{"experts_per_token": 4, "d_shared_expert": 128, "init_std_router": 0.0332, "lr_router": 0.00057, "norm": "rmsnorm", "tie_word_embeddings": false, "learning_rate": 0.0111, "beta1": 0.9, "max_seq_len": 256, "max_steps": 7924}
Below are experts of layer 4 (counted from 0) of a mixture-of-experts language model. Rows are named router (the router's row for the expert), down (a neuron's output weights, with its number) and show model dimensions 160-319. Each number is 50 + 10 x the weight over its row's rms, rounded and kept within 0 to 99.
After each expert's rows: "comes before" lists some tokens at least twice as common just after its tokens as in all text. This comes from a sample of Wikipedia text that the model never trained on. Tokens count by the router's weight.

# expert 28
router:50 39 32 53 56 52 61 55 65 44 65 36 49 39 36 61 49 32 47 34 51 31 48 40 32 50 78 51 59 43 41 52 51 39 55 52 46 33 39 31 45 41 40 52 44 60 59 52 41 33 55 57 48 65 48 52 42 56 67 57 45 56 50 65 55 58 51 43 59 45 26 59 60 47 42 46 47 51 61 37 58 33 46 41 51 52 68 39 68 45 64 45 52 27 48 50 52 44 61 49 49 42 63 39 41 67 50 55 44 60 32 54 52 67 41 54 48 51 39 51 61 47 37 44 51 51 61 44 33 41 47 49 47 40 41 42 49 53 66 62 57 49 57 54 52 57 41 62 58 37 52 38 58 60 41 68 31 68 42 37
down0:52 40 53 51 26 59 44 57 56 66 71 50 43 51 70 35 38 46 38 44 49 29 41 32 54 37 36 48 47 38 53 36 69 43 53 58 47 57 43 58 38 45 54 34 50 45 21 44 42 53 49 54 46 68 48 36 50 71 66 65 41 43 66 44 46 42 38 27 39 39 40 50 34 57 40 49 42 61 60 73 59 54 57 49 40 43 59 46 48 57 59 63 41 45 50 50 60 55 47 33 45 59 42 54 59 35 46 52 47 55 42 42 45 41 36 56 60 44 49 46 60 50 60 43 59 53 59 50 54 46 35 58 42 49 55 58 52 41 51 53 50 47 38 66 46 31 48 46 63 64 42 54 50 56 33 57 54 56 45 59
down1:53 53 51 46 52 63 30 62 48 42 59 59 40 55 43 48 53 41 25 51 39 64 40 62 42 52 53 55 42 61 35 52 70 67 61 35 57 58 45 43 57 34 58 54 46 60 68 47 49 46 47 56 45 63 31 34 54 48 58 49 61 44 37 48 40 56 65 54 46 46 32 47 50 60 25 50 37 54 54 55 56 63 48 43 42 43 63 33 68 33 47 33 47 61 52 44 50 51 45 37 67 41 76 58 50 30 59 59 51 45 36 44 72 48 54 46 55 45 52 40 40 55 57 48 43 53 53 40 31 49 27 47 57 40 45 45 50 64 46 41 65 51 56 63 37 64 55 66 37 46 60 53 45 58 40 42 56 60 48 46
down2:60 66 41 52 53 38 59 66 64 48 32 32 77 58 60 57 36 56 63 45 44 73 68 47 41 81 58 34 38 34 50 55 56 65 46 53 54 55 45 43 43 41 59 51 47 54 38 54 49 38 37 54 40 62 45 44 54 52 58 51 53 46 47 62 50 39 38 49 62 54 55 41 43 55 46 60 46 55 48 57 49 55 53 52 45 33 46 59 46 49 49 43 37 59 40 32 64 54 44 41 49 53 43 42 45 47 58 34 48 40 65 44 67 53 46 53 57 65 54 64 52 37 66 55 48 50 49 41 47 57 52 48 58 64 27 54 61 41 35 39 55 32 58 49 40 65 34 53 54 52 59 65 62 41 62 32 48 45 56 39
down3:45 49 31 50 79 64 46 49 37 47 51 37 36 61 41 39 45 44 42 53 54 57 48 43 65 43 41 36 54 43 41 66 65 59 57 52 47 56 51 55 58 64 48 49 59 46 61 67 37 49 41 50 72 46 46 48 60 52 51 54 78 63 58 41 47 38 64 51 33 40 47 47 44 48 40 55 59 55 61 57 47 46 65 57 37 36 57 37 51 44 43 54 38 40 34 34 62 69 58 39 38 42 55 64 48 51 63 57 65 51 45 33 54 41 46 59 63 57 48 53 57 49 61 64 45 60 56 29 44 29 53 59 44 53 47 40 42 52 61 56 50 50 55 62 42 56 60 52 51 68 53 54 47 65 41 50 45 68 54 44
down4:49 49 39 64 34 55 64 41 64 58 60 51 60 52 18 54 40 48 58 51 48 56 64 66 34 49 64 30 62 45 39 63 59 66 57 45 55 25 31 47 68 64 57 43 49 44 49 63 51 41 54 37 69 43 47 34 55 51 57 50 56 68 57 60 48 41 45 53 43 50 52 39 29 60 56 54 60 60 41 65 44 46 56 42 50 47 61 31 52 47 55 28 32 31 42 39 46 52 45 64 69 33 35 58 56 51 52 42 48 57 45 40 42 58 43 53 59 58 54 43 45 66 50 50 48 61 51 51 59 45 62 63 41 55 45 60 55 58 61 44 60 57 65 63 35 62 60 59 53 55 45 54 57 67 46 55 55 55 49 43
down5:50 52 50 39 56 59 48 53 54 35 50 53 35 32 50 61 60 47 26 48 54 38 50 45 52 49 52 55 53 60 46 38 36 58 46 44 44 59 40 57 42 39 58 50 45 43 63 46 60 44 58 51 49 44 48 67 36 48 60 39 52 52 64 49 62 48 54 57 41 52 76 52 33 39 39 54 43 31 60 56 51 32 41 56 43 47 71 61 54 48 45 62 55 47 61 40 38 72 41 43 58 45 53 44 66 41 53 36 55 38 58 55 49 40 62 33 42 64 45 70 62 58 51 47 59 40 65 58 56 59 49 57 45 50 51 47 52 68 49 41 41 63 52 46 59 27 38 49 68 35 55 39 47 40 52 61 44 44 53 67
comes before: " the", " a", " his", " its", " an", " this"

# expert 57
router:50 49 37 56 54 55 64 58 65 52 65 52 52 53 43 68 34 44 53 56 45 29 51 54 47 28 63 46 70 44 60 65 66 43 39 35 47 31 44 38 55 48 40 61 57 46 51 53 53 53 37 48 70 41 49 38 56 43 44 72 47 52 46 59 44 58 53 38 56 52 36 55 40 55 34 28 48 55 57 37 41 24 43 49 33 53 64 48 43 47 49 52 52 40 45 57 46 42 51 38 56 35 47 28 42 46 66 35 57 52 62 46 53 44 33 65 74 46 64 39 41 38 30 53 46 66 49 51 43 40 61 38 49 36 45 42 55 36 51 56 54 45 56 61 33 54 47 41 47 56 46 52 44 44 38 44 42 55 54 50
down0:66 42 62 49 44 62 41 51 63 44 50 49 35 40 58 51 48 43 62 45 41 58 61 52 65 51 39 41 51 28 36 40 39 51 46 49 58 47 68 50 48 51 44 57 36 54 34 54 51 40 52 59 61 29 59 64 33 50 47 30 43 57 43 50 34 50 52 39 59 61 63 29 35 56 37 64 57 61 55 31 74 52 39 47 65 56 34 62 40 56 53 60 41 50 54 42 46 48 43 51 50 42 51 54 40 48 60 58 60 70 50 63 49 39 56 62 60 56 42 50 64 37 57 41 59 56 38 54 50 50 43 53 64 73 47 47 43 40 62 41 49 67 47 58 57 59 61 49 54 49 44 56 44 47 39 57 41 42 62 43
down1:38 48 48 46 57 33 55 60 63 53 58 52 61 39 65 45 48 57 58 59 60 36 37 36 48 51 59 47 50 46 45 68 63 44 40 60 47 42 47 41 46 56 48 50 60 40 47 48 67 59 44 33 61 58 60 57 51 65 45 66 49 66 49 33 52 52 60 42 46 52 65 64 43 51 45 62 43 43 40 57 60 42 51 71 34 64 59 49 45 52 73 43 45 54 37 57 46 59 41 66 66 49 35 57 32 57 71 46 52 61 39 53 58 35 51 70 54 45 57 54 55 54 51 46 65 60 33 40 34 57 37 43 50 52 53 40 38 40 57 53 49 56 53 64 45 38 52 49 44 42 43 61 58 57 63 42 53 48 47 63
down2:52 49 58 45 50 49 66 53 52 64 53 50 58 50 53 43 45 49 60 61 64 40 52 48 38 54 54 47 53 44 57 52 52 56 60 60 50 53 71 60 46 51 54 57 41 66 35 58 53 39 58 47 51 68 41 51 33 46 44 32 47 53 63 29 49 48 51 51 50 63 53 42 32 51 51 60 51 46 64 45 55 71 42 55 52 48 42 60 54 43 54 65 34 49 46 41 61 56 39 50 39 60 47 43 38 55 53 51 72 53 59 46 32 43 55 62 49 48 53 52 32 36 54 73 34 54 66 51 56 46 46 46 44 68 37 46 34 54 47 43 61 59 63 57 45 69 50 19 44 53 41 53 53 60 45 55 31 43 36 51
down3:43 49 57 31 44 53 57 39 49 68 43 34 44 47 38 41 60 48 58 56 40 61 44 58 56 54 60 39 67 48 37 43 48 51 56 44 53 49 55 44 47 35 55 44 50 35 51 45 40 43 70 66 38 64 54 61 47 63 40 47 60 28 47 53 31 41 64 49 54 47 48 32 52 54 53 49 59 60 47 38 27 48 42 43 36 56 52 42 42 59 51 39 51 21 51 51 39 53 62 38 38 56 37 58 43 63 38 55 41 49 49 49 39 43 59 35 53 49 46 50 56 47 65 40 48 50 58 53 66 46 41 64 57 59 35 48 25 34 49 45 43 64 63 41 46 53 34 50 42 56 42 63 58 53 31 42 65 40 52 57
down4:51 50 47 37 50 41 44 58 57 50 50 50 50 42 58 42 62 37 48 40 66 71 42 58 38 50 49 67 49 57 45 47 49 52 32 43 34 47 48 54 59 45 42 48 57 38 64 38 47 54 35 42 31 36 61 54 70 43 42 33 57 44 40 58 39 36 52 36 65 36 43 35 56 45 46 47 41 43 44 39 51 44 66 48 54 58 47 70 54 43 58 56 42 67 53 21 40 24 65 56 50 41 46 44 35 40 61 49 48 48 25 63 51 52 53 47 35 52 82 47 66 39 56 55 50 49 67 51 44 50 52 57 58 47 53 60 28 39 64 38 40 49 32 51 63 50 50 36 56 48 63 49 47 37 58 31 56 54 56 49
down5:56 61 51 46 51 60 50 51 44 36 48 64 38 59 35 41 31 67 49 44 36 57 33 51 45 57 44 58 66 53 54 43 65 63 51 50 48 47 50 62 61 45 44 64 59 48 38 32 47 50 55 61 43 56 57 51 59 57 68 59 49 77 59 42 54 47 36 73 53 50 50 39 28 63 48 49 53 46 42 55 53 43 43 33 59 40 55 46 51 52 39 53 53 46 53 48 60 53 38 45 34 49 49 63 29 51 45 51 54 54 59 51 60 55 61 58 54 51 46 29 30 65 40 67 42 45 42 43 52 49 28 60 55 46 37 50 45 56 35 35 37 52 44 44 54 65 35 36 39 45 36 42 69 56 62 46 55 54 51 42
comes before: " the", " New", " H", " F", " England", " L"

# expert 19
router:46 46 44 63 42 49 39 50 27 41 52 43 63 65 49 53 55 60 49 59 65 56 52 48 59 61 53 35 55 46 62 34 53 39 50 40 54 66 53 37 43 49 55 45 49 47 48 53 56 49 58 55 43 38 72 49 68 56 44 50 35 46 47 50 40 37 42 60 44 57 59 37 46 57 40 62 57 71 50 56 54 63 68 41 46 56 49 59 65 37 59 66 61 62 58 58 25 42 45 33 41 57 56 34 46 42 54 37 81 47 47 49 45 54 47 54 59 53 53 52 63 56 46 49 52 26 42 47 50 46 44 66 46 54 42 53 44 52 55 31 61 54 56 66 40 46 73 41 46 51 45 40 35 67 66 55 47 40 50 58
down0:50 42 51 37 56 63 47 46 29 43 54 50 47 41 69 47 54 51 38 63 31 84 51 59 64 59 55 54 60 57 55 38 58 56 36 33 47 42 47 29 42 55 54 64 56 43 47 39 58 65 40 49 62 68 50 60 61 54 63 45 47 43 55 24 64 40 42 45 64 36 50 53 27 41 51 65 50 41 47 52 44 42 54 55 45 54 48 44 47 46 65 62 55 31 39 33 59 55 27 48 39 51 51 51 59 36 46 44 60 52 55 48 40 57 50 61 63 44 70 51 42 51 55 48 41 57 45 53 40 46 41 54 30 34 61 50 60 58 66 36 53 49 52 38 63 57 43 49 44 59 50 63 45 43 63 33 60 45 44 60
down1:58 34 63 43 48 59 42 56 74 38 51 58 59 31 59 54 53 47 51 63 49 57 45 35 38 53 53 50 50 36 38 44 55 45 48 64 38 59 49 52 62 64 60 67 41 40 45 30 31 49 54 58 71 47 42 34 47 49 33 56 56 45 61 51 57 52 49 54 67 62 53 40 40 41 54 55 52 70 49 43 54 52 53 30 49 38 42 29 41 51 57 56 58 51 35 48 38 53 56 60 58 81 46 69 47 50 31 69 49 60 57 58 53 37 50 43 49 67 46 34 56 39 59 58 41 52 41 43 52 42 51 67 58 60 51 43 59 52 49 63 43 42 39 52 66 56 58 52 38 29 38 55 39 52 43 28 50 39 55 54
down2:55 47 46 35 50 43 67 40 55 42 60 49 46 50 44 44 51 55 54 45 32 52 33 59 45 47 42 38 49 51 53 67 49 51 51 35 48 56 30 50 43 48 56 48 39 59 53 57 55 61 56 59 58 48 70 46 52 61 50 43 43 74 48 67 46 54 33 50 62 71 43 67 60 53 69 47 34 41 50 39 49 51 76 48 50 46 49 35 50 58 44 49 50 70 69 47 53 43 41 47 39 45 60 58 57 78 53 53 43 54 43 50 57 55 47 53 56 39 53 48 39 47 60 55 40 65 35 54 42 35 58 48 58 63 55 47 27 67 57 43 53 62 54 59 46 46 49 55 58 60 42 45 65 52 50 59 55 47 38 51
down3:44 55 66 51 60 55 37 44 47 53 43 60 53 39 50 45 67 44 48 35 56 54 42 38 46 55 47 55 46 67 46 27 56 39 43 38 43 64 41 60 62 53 35 50 47 35 76 48 39 59 34 45 48 44 48 52 42 31 31 50 53 53 46 39 43 66 50 47 60 48 47 49 49 53 35 43 70 50 45 40 44 55 53 53 44 53 56 51 54 44 41 42 61 46 44 57 56 52 58 69 47 54 52 48 46 48 36 18 45 47 36 49 30 50 31 58 32 53 35 50 47 47 59 49 55 48 42 45 56 44 40 52 32 50 55 64 62 55 54 45 55 53 57 81 52 39 46 46 38 60 60 56 24 62 60 63 58 54 53 38
down4:59 41 40 48 55 58 45 43 53 50 43 60 50 54 59 70 52 45 40 43 46 43 55 50 61 42 54 48 45 51 47 40 53 55 35 60 60 46 42 34 33 57 51 43 44 52 44 62 53 47 49 57 63 39 51 38 55 58 45 49 37 48 64 64 40 42 33 43 49 36 57 34 50 69 36 27 38 56 44 31 51 44 51 59 53 56 33 44 23 60 57 69 57 48 39 40 44 41 41 41 52 60 25 48 45 62 62 71 56 44 50 54 64 37 36 41 50 54 71 60 50 44 53 69 45 59 45 38 47 44 53 60 64 36 51 78 42 61 42 58 58 51 54 69 37 61 43 31 43 45 36 54 54 58 46 68 45 55 56 54
down5:52 52 34 47 47 55 50 52 57 57 61 44 35 54 54 59 49 59 41 29 43 63 56 47 57 55 61 51 49 40 43 51 53 47 48 57 53 42 52 48 71 66 65 46 40 55 31 41 59 43 37 60 42 48 24 33 36 40 33 40 37 52 38 41 56 62 41 47 47 46 53 50 66 41 51 55 62 48 61 38 56 47 53 57 37 53 28 50 54 52 62 50 28 31 30 45 33 69 45 63 57 46 54 49 58 60 65 61 49 45 65 45 48 42 51 44 47 54 37 54 57 42 45 57 58 52 49 39 56 60 53 70 64 62 49 67 66 48 57 57 57 42 44 42 52 29 44 54 59 55 49 47 77 49 30 42 45 36 46 47
comes before: "|", "-", " |", " \"", " \"S", " \"B"

# expert 115
router:57 65 38 53 61 56 50 44 52 35 63 59 54 37 51 55 58 48 50 61 40 33 38 47 41 50 45 36 52 61 46 51 59 57 60 50 67 71 47 33 48 45 34 52 37 50 65 56 32 41 50 40 74 47 52 47 59 39 46 44 36 51 52 55 51 53 51 39 53 38 60 63 46 67 60 64 49 44 35 58 64 50 68 53 31 53 52 49 39 48 65 46 49 65 50 46 43 57 50 38 42 58 37 43 64 38 53 46 63 44 62 48 31 41 40 54 52 36 67 53 41 53 45 37 34 49 35 51 45 40 47 66 43 40 52 45 43 60 46 48 48 50 60 42 41 42 42 58 38 60 52 61 49 55 35 56 52 59 31 42
down0:65 51 45 49 54 48 74 49 40 46 45 55 52 51 53 74 70 54 43 57 33 43 53 41 43 31 62 39 57 56 48 58 46 62 44 55 45 36 38 47 44 63 61 65 61 71 54 65 34 39 53 58 51 62 74 36 48 48 73 54 58 55 45 44 59 53 53 79 58 43 38 43 58 49 53 55 55 51 46 50 57 58 59 57 61 61 38 60 45 65 45 43 49 33 43 34 38 61 61 64 55 68 44 43 55 65 52 53 62 53 51 53 28 38 46 56 70 48 44 41 43 61 51 45 56 53 56 53 52 41 58 64 40 49 44 51 55 52 63 36 42 47 40 38 40 42 47 49 53 51 58 55 68 58 31 45 56 58 51 58
down1:43 48 66 51 49 68 42 54 52 63 52 71 56 38 37 56 54 65 41 46 51 46 46 48 39 47 46 39 53 38 55 50 48 43 52 48 70 55 55 51 57 41 63 32 34 66 65 57 44 44 50 34 65 56 72 47 57 30 54 60 64 47 45 57 48 43 43 61 60 51 50 49 55 63 37 42 42 61 53 43 36 52 47 60 58 42 49 51 49 54 57 61 46 78 47 35 60 57 68 44 44 49 44 61 33 57 22 52 42 54 41 53 49 47 49 52 53 55 71 65 48 54 41 56 40 45 66 56 45 56 64 39 46 51 51 43 39 64 61 70 56 37 41 46 60 55 43 59 53 21 40 52 35 59 35 47 49 73 51 59
down2:66 57 51 34 61 54 42 48 50 60 32 69 46 50 52 56 61 44 52 56 71 67 44 65 61 50 46 46 53 46 56 55 55 57 40 47 58 37 63 60 66 47 75 51 46 51 45 55 49 62 40 55 63 58 64 71 50 41 47 42 57 46 46 45 54 35 71 54 53 52 50 72 46 52 66 54 54 46 48 44 52 58 40 52 44 49 44 58 32 45 45 29 42 45 52 55 53 43 53 47 39 53 42 58 63 55 51 64 60 68 50 49 38 56 66 37 43 61 27 38 64 52 68 46 54 48 73 45 56 41 53 56 57 58 55 60 55 40 42 55 61 80 61 49 65 57 52 51 45 65 47 45 63 38 43 47 49 51 53 73
down3:49 45 41 43 83 61 47 55 49 60 51 36 58 60 45 46 49 52 43 57 63 40 47 32 50 58 49 44 63 58 37 59 37 43 63 69 70 58 36 57 45 50 70 39 39 43 49 62 57 44 51 33 44 57 38 51 57 58 54 58 64 51 64 43 59 66 56 62 42 61 26 38 41 62 52 48 48 69 61 53 60 50 58 47 35 56 44 53 36 76 41 51 58 44 55 38 48 40 57 45 42 56 58 46 49 68 52 41 48 59 59 38 44 51 45 55 36 68 50 58 53 41 25 51 57 62 47 41 57 59 67 27 55 37 34 44 46 32 48 57 59 38 37 42 45 51 43 39 50 50 61 54 61 58 38 51 33 40 55 59
down4:68 60 61 41 30 55 57 52 44 34 60 40 50 52 44 50 41 42 42 46 57 46 36 44 38 52 48 65 57 42 52 33 59 50 51 40 43 45 39 57 45 53 49 47 33 41 52 42 43 50 65 54 44 44 50 46 48 48 45 51 64 29 53 61 60 50 82 56 67 56 47 61 65 57 44 57 53 53 41 60 69 28 40 56 59 49 56 49 64 37 46 60 42 46 39 58 51 36 68 66 56 59 55 50 42 42 64 45 46 56 37 45 54 59 52 71 41 50 36 48 58 29 64 66 41 54 52 49 52 45 50 68 52 42 46 70 46 52 46 53 58 47 57 45 60 44 50 59 57 66 43 47 41 57 67 57 35 44 49 63
down5:49 44 56 57 40 34 56 71 43 51 48 49 66 44 58 57 32 55 52 37 42 45 50 37 42 51 32 45 62 63 41 38 32 63 56 50 51 71 46 42 54 46 50 73 47 63 58 40 65 57 45 69 65 69 41 26 48 54 43 45 59 54 41 50 71 61 34 43 59 50 52 61 56 59 56 51 40 46 36 69 64 59 49 63 40 51 62 42 49 59 60 42 47 47 55 53 68 49 54 53 60 40 41 29 47 48 52 33 46 47 40 49 49 33 26 58 52 53 59 38 53 44 36 55 60 38 57 55 63 56 42 60 53 45 47 55 58 40 56 56 61 43 35 42 60 42 55 56 52 51 54 66 62 34 51 40 52 61 38 53
comes before: "\n", " ", " 0", " 1", " +", " Che"

# expert 150
router:47 49 56 50 48 67 58 41 40 60 38 38 50 52 48 43 50 44 43 69 47 36 43 49 46 58 59 53 47 52 42 57 56 64 59 67 62 55 53 51 42 51 42 45 69 47 37 70 50 46 76 40 70 45 41 27 31 58 33 59 51 60 52 37 53 47 44 51 44 52 43 51 57 53 60 49 59 55 48 63 37 50 43 55 78 40 62 49 32 47 52 69 44 46 48 47 55 51 52 47 49 50 38 47 61 36 56 33 65 74 49 59 52 33 40 44 46 58 62 47 48 56 44 34 43 43 48 62 56 51 41 61 52 51 55 38 31 49 65 27 48 46 45 40 17 30 44 37 58 58 52 51 58 39 61 52 61 41 43 35
down0:39 38 37 64 45 37 36 54 35 68 50 39 57 64 58 52 52 55 65 30 52 54 61 47 51 63 61 47 48 53 45 38 39 58 48 39 49 52 66 50 70 44 56 51 38 47 45 52 54 32 48 55 52 37 76 55 49 37 64 42 50 60 49 59 41 23 58 64 35 48 64 47 67 43 57 53 50 71 74 55 41 60 54 49 72 44 62 58 64 40 53 65 33 61 35 64 44 56 46 45 54 55 63 38 47 57 47 66 37 49 61 42 60 45 48 51 49 57 57 45 64 46 47 61 46 52 48 39 46 69 65 62 43 43 37 44 44 54 43 44 42 53 61 58 62 62 60 44 48 62 67 55 33 74 50 46 51 51 46 34
down1:68 39 60 50 47 37 48 49 66 47 52 67 43 52 57 68 54 56 38 58 58 55 26 44 44 68 40 52 49 44 47 49 41 53 51 52 58 42 45 55 55 34 39 68 46 55 53 43 42 26 48 48 34 67 54 37 53 54 74 51 39 46 49 56 53 55 56 56 56 63 38 61 23 62 39 53 50 39 58 31 39 54 56 39 58 51 51 38 66 53 50 39 52 68 59 55 62 46 45 51 43 34 46 41 52 41 55 54 62 38 58 61 53 49 46 39 48 53 62 52 51 52 55 52 24 59 55 54 57 75 52 43 43 43 36 56 42 54 52 43 60 57 54 73 47 52 52 32 51 50 46 53 59 46 44 57 37 71 59 61
down2:38 55 58 61 58 48 30 35 64 52 69 51 43 47 51 32 52 61 48 55 41 52 64 57 65 47 38 60 51 47 54 57 61 46 44 49 52 56 41 49 68 55 61 58 42 62 27 43 68 70 61 55 54 58 43 52 45 52 61 57 36 57 58 73 52 25 65 42 44 52 65 66 34 37 30 40 43 56 40 40 34 65 49 38 61 40 46 61 51 75 57 58 57 62 43 56 55 43 48 43 60 51 65 54 39 37 50 48 47 61 46 47 54 47 40 41 53 35 53 39 54 47 44 49 49 50 50 47 40 50 52 43 48 44 47 37 48 52 47 54 31 49 20 46 57 64 39 32 35 44 35 47 67 45 55 41 50 57 63 58
down3:38 58 49 52 31 52 51 41 51 68 39 59 32 49 64 47 50 38 48 33 51 69 39 62 70 60 55 57 58 39 54 58 48 40 49 46 44 48 50 46 53 61 65 51 52 59 48 43 43 63 45 38 46 56 58 54 66 49 50 55 68 56 58 52 43 41 41 61 31 50 58 53 50 64 26 52 57 68 45 51 46 52 41 66 59 43 54 50 36 45 43 63 59 41 29 38 38 43 27 54 50 63 51 42 56 50 62 37 41 40 68 55 50 38 59 56 41 34 56 68 54 56 45 38 61 46 39 37 67 54 49 44 46 47 51 51 50 61 44 74 36 54 40 39 34 38 66 37 43 63 50 41 37 51 55 49 36 47 52 47
down4:63 50 43 36 45 63 64 42 55 44 55 38 49 63 60 60 54 53 38 59 57 34 48 61 66 53 66 45 46 34 67 57 37 51 66 44 47 67 36 65 53 54 41 42 45 39 44 51 63 45 67 42 27 33 73 43 52 41 55 63 64 53 51 41 58 49 69 47 45 47 49 38 47 56 57 34 44 43 57 64 49 34 35 44 60 61 52 58 65 45 59 45 54 34 52 54 58 52 36 57 36 61 43 62 46 47 51 42 49 71 38 48 34 57 44 50 57 46 58 42 47 37 51 55 45 41 48 50 70 45 41 73 59 44 50 62 58 61 62 30 38 40 52 65 36 54 48 33 32 49 56 47 35 60 46 53 50 60 62 48
down5:64 63 62 51 42 64 44 67 37 47 38 52 53 45 43 48 58 38 58 38 38 41 54 43 56 35 64 33 65 66 50 57 37 71 53 42 47 47 45 39 50 57 38 46 43 55 54 57 57 60 58 36 39 48 38 50 57 57 63 55 46 58 70 62 49 39 69 47 54 31 46 52 44 66 46 53 32 39 54 49 44 54 58 56 65 54 47 56 51 47 67 42 57 46 50 32 48 43 43 44 46 56 33 48 49 64 53 59 38 34 39 41 63 46 44 28 49 58 53 52 38 55 53 39 48 59 57 42 60 49 50 74 51 53 57 62 46 36 53 50 55 54 49 57 53 47 65 39 48 50 65 40 30 38 58 55 40 43 31 66
comes before: " 0", " |", " 1", " 2", " 3", " 7"

# expert 155
router:41 47 56 49 60 34 61 58 58 64 74 32 60 46 34 50 64 48 33 59 60 52 41 46 33 52 64 45 46 37 66 58 64 42 47 52 54 56 50 54 34 52 52 41 49 42 48 51 35 44 42 43 58 47 39 39 51 50 65 53 55 47 47 69 72 79 58 39 57 44 45 46 53 72 50 61 53 49 70 43 59 45 39 45 40 47 66 45 72 40 50 39 50 58 23 46 58 48 27 51 42 44 57 57 38 40 64 38 33 50 52 65 58 57 56 59 64 36 58 52 39 48 36 61 53 58 42 46 55 55 64 40 48 45 36 50 52 33 60 64 54 41 73 60 46 66 61 50 51 56 64 47 60 55 46 62 33 56 37 38
down0:53 37 46 42 54 46 61 56 36 52 53 62 57 29 55 47 51 50 57 49 39 63 55 47 60 54 52 68 50 64 56 53 49 40 37 46 59 47 54 52 46 46 57 48 41 68 66 51 50 45 62 37 54 44 50 49 49 35 56 38 58 46 32 29 31 44 57 42 41 54 67 45 49 49 63 59 39 48 41 58 34 55 56 50 62 30 50 37 42 47 62 43 32 41 56 38 57 57 57 52 50 46 46 48 41 65 75 62 57 47 77 66 41 53 45 57 43 49 43 53 42 50 56 44 60 48 62 48 59 46 57 47 34 44 50 64 49 60 56 88 54 56 37 54 59 43 37 50 31 42 44 46 42 55 56 47 38 54 49 58
down1:41 52 45 60 63 63 34 48 25 56 47 43 45 49 53 52 37 29 51 46 58 56 53 43 74 67 43 49 58 51 52 69 48 71 70 61 52 58 54 48 56 63 65 26 59 48 41 39 52 49 59 35 39 67 54 53 62 50 53 57 63 43 49 56 26 43 57 66 42 55 43 72 50 36 50 45 60 47 59 59 57 67 35 53 62 68 59 39 61 35 49 49 45 50 46 43 53 39 57 51 47 55 67 58 41 45 52 61 55 54 50 45 45 41 43 47 57 57 48 47 55 46 40 51 51 37 49 45 39 37 51 47 48 51 46 65 55 50 48 51 44 36 51 53 59 46 38 62 48 60 47 60 67 55 52 55 42 65 53 56
down2:49 30 37 46 40 51 57 50 61 61 48 45 37 29 62 60 59 53 41 57 49 47 58 45 52 62 57 59 69 40 48 46 58 41 38 40 50 50 54 53 46 41 58 50 34 51 50 40 51 36 61 33 66 58 37 51 22 56 38 44 53 60 53 61 49 43 52 60 40 31 51 63 49 56 36 54 60 38 54 52 53 42 33 37 55 63 49 49 64 50 23 69 55 38 32 49 43 62 48 52 54 36 52 43 61 33 41 44 31 44 68 51 59 45 57 54 43 68 52 39 52 53 56 54 51 51 55 47 41 51 41 64 43 74 33 54 42 41 46 34 43 49 54 34 29 75 45 42 58 58 40 59 66 32 47 43 48 58 52 48
down3:38 41 54 42 63 40 43 41 56 74 76 48 66 53 66 66 54 81 42 41 48 53 68 52 56 50 39 32 55 40 56 53 39 50 41 53 40 60 59 25 57 53 50 31 53 58 66 63 57 42 37 51 45 37 53 51 56 48 55 34 49 46 40 54 38 65 37 51 45 43 71 35 38 66 53 44 59 54 50 34 47 58 64 60 49 49 47 44 51 40 48 33 41 60 55 44 52 35 54 59 49 60 53 43 62 44 32 45 50 40 54 42 57 44 50 26 59 36 48 40 62 26 59 58 39 52 18 70 44 54 55 50 51 52 45 53 61 61 54 62 56 46 68 51 57 47 43 62 50 31 49 67 57 68 66 47 35 48 39 55
down4:57 56 53 46 36 44 45 38 43 42 50 49 51 56 52 41 63 53 48 61 37 51 54 45 57 57 42 49 65 57 37 33 47 61 45 48 52 46 43 62 56 58 74 57 44 43 60 36 62 50 60 51 53 43 42 40 42 47 61 40 35 62 57 34 55 52 45 48 58 44 60 66 49 49 43 21 32 41 41 39 47 38 44 53 24 61 63 63 63 63 51 51 37 28 51 70 59 27 62 46 61 47 36 36 68 51 40 52 60 53 76 50 64 66 67 47 33 58 54 36 53 50 36 55 66 64 38 56 50 37 48 51 40 64 33 60 48 51 41 52 53 68 39 61 78 32 52 45 36 45 43 40 41 56 59 45 47 56 40 40
down5:43 71 32 62 51 42 39 32 68 59 32 55 53 49 36 38 52 55 38 62 58 33 60 29 54 39 47 41 42 54 46 51 37 55 45 50 64 41 50 58 64 53 44 45 52 46 58 55 59 57 46 43 70 42 58 46 52 39 51 49 54 42 55 46 39 65 48 63 71 54 44 60 57 53 56 45 31 55 52 57 64 60 41 55 62 60 42 74 42 41 47 58 54 41 40 47 54 44 56 58 55 54 28 61 41 67 35 59 54 57 44 50 35 50 64 63 47 42 33 53 56 52 51 54 49 46 43 44 44 51 59 35 47 61 34 59 49 56 64 53 62 56 59 39 36 58 31 45 64 48 34 45 42 55 52 58 50 35 55 46
comes before: " the", " a", " town", " B", " south", " K"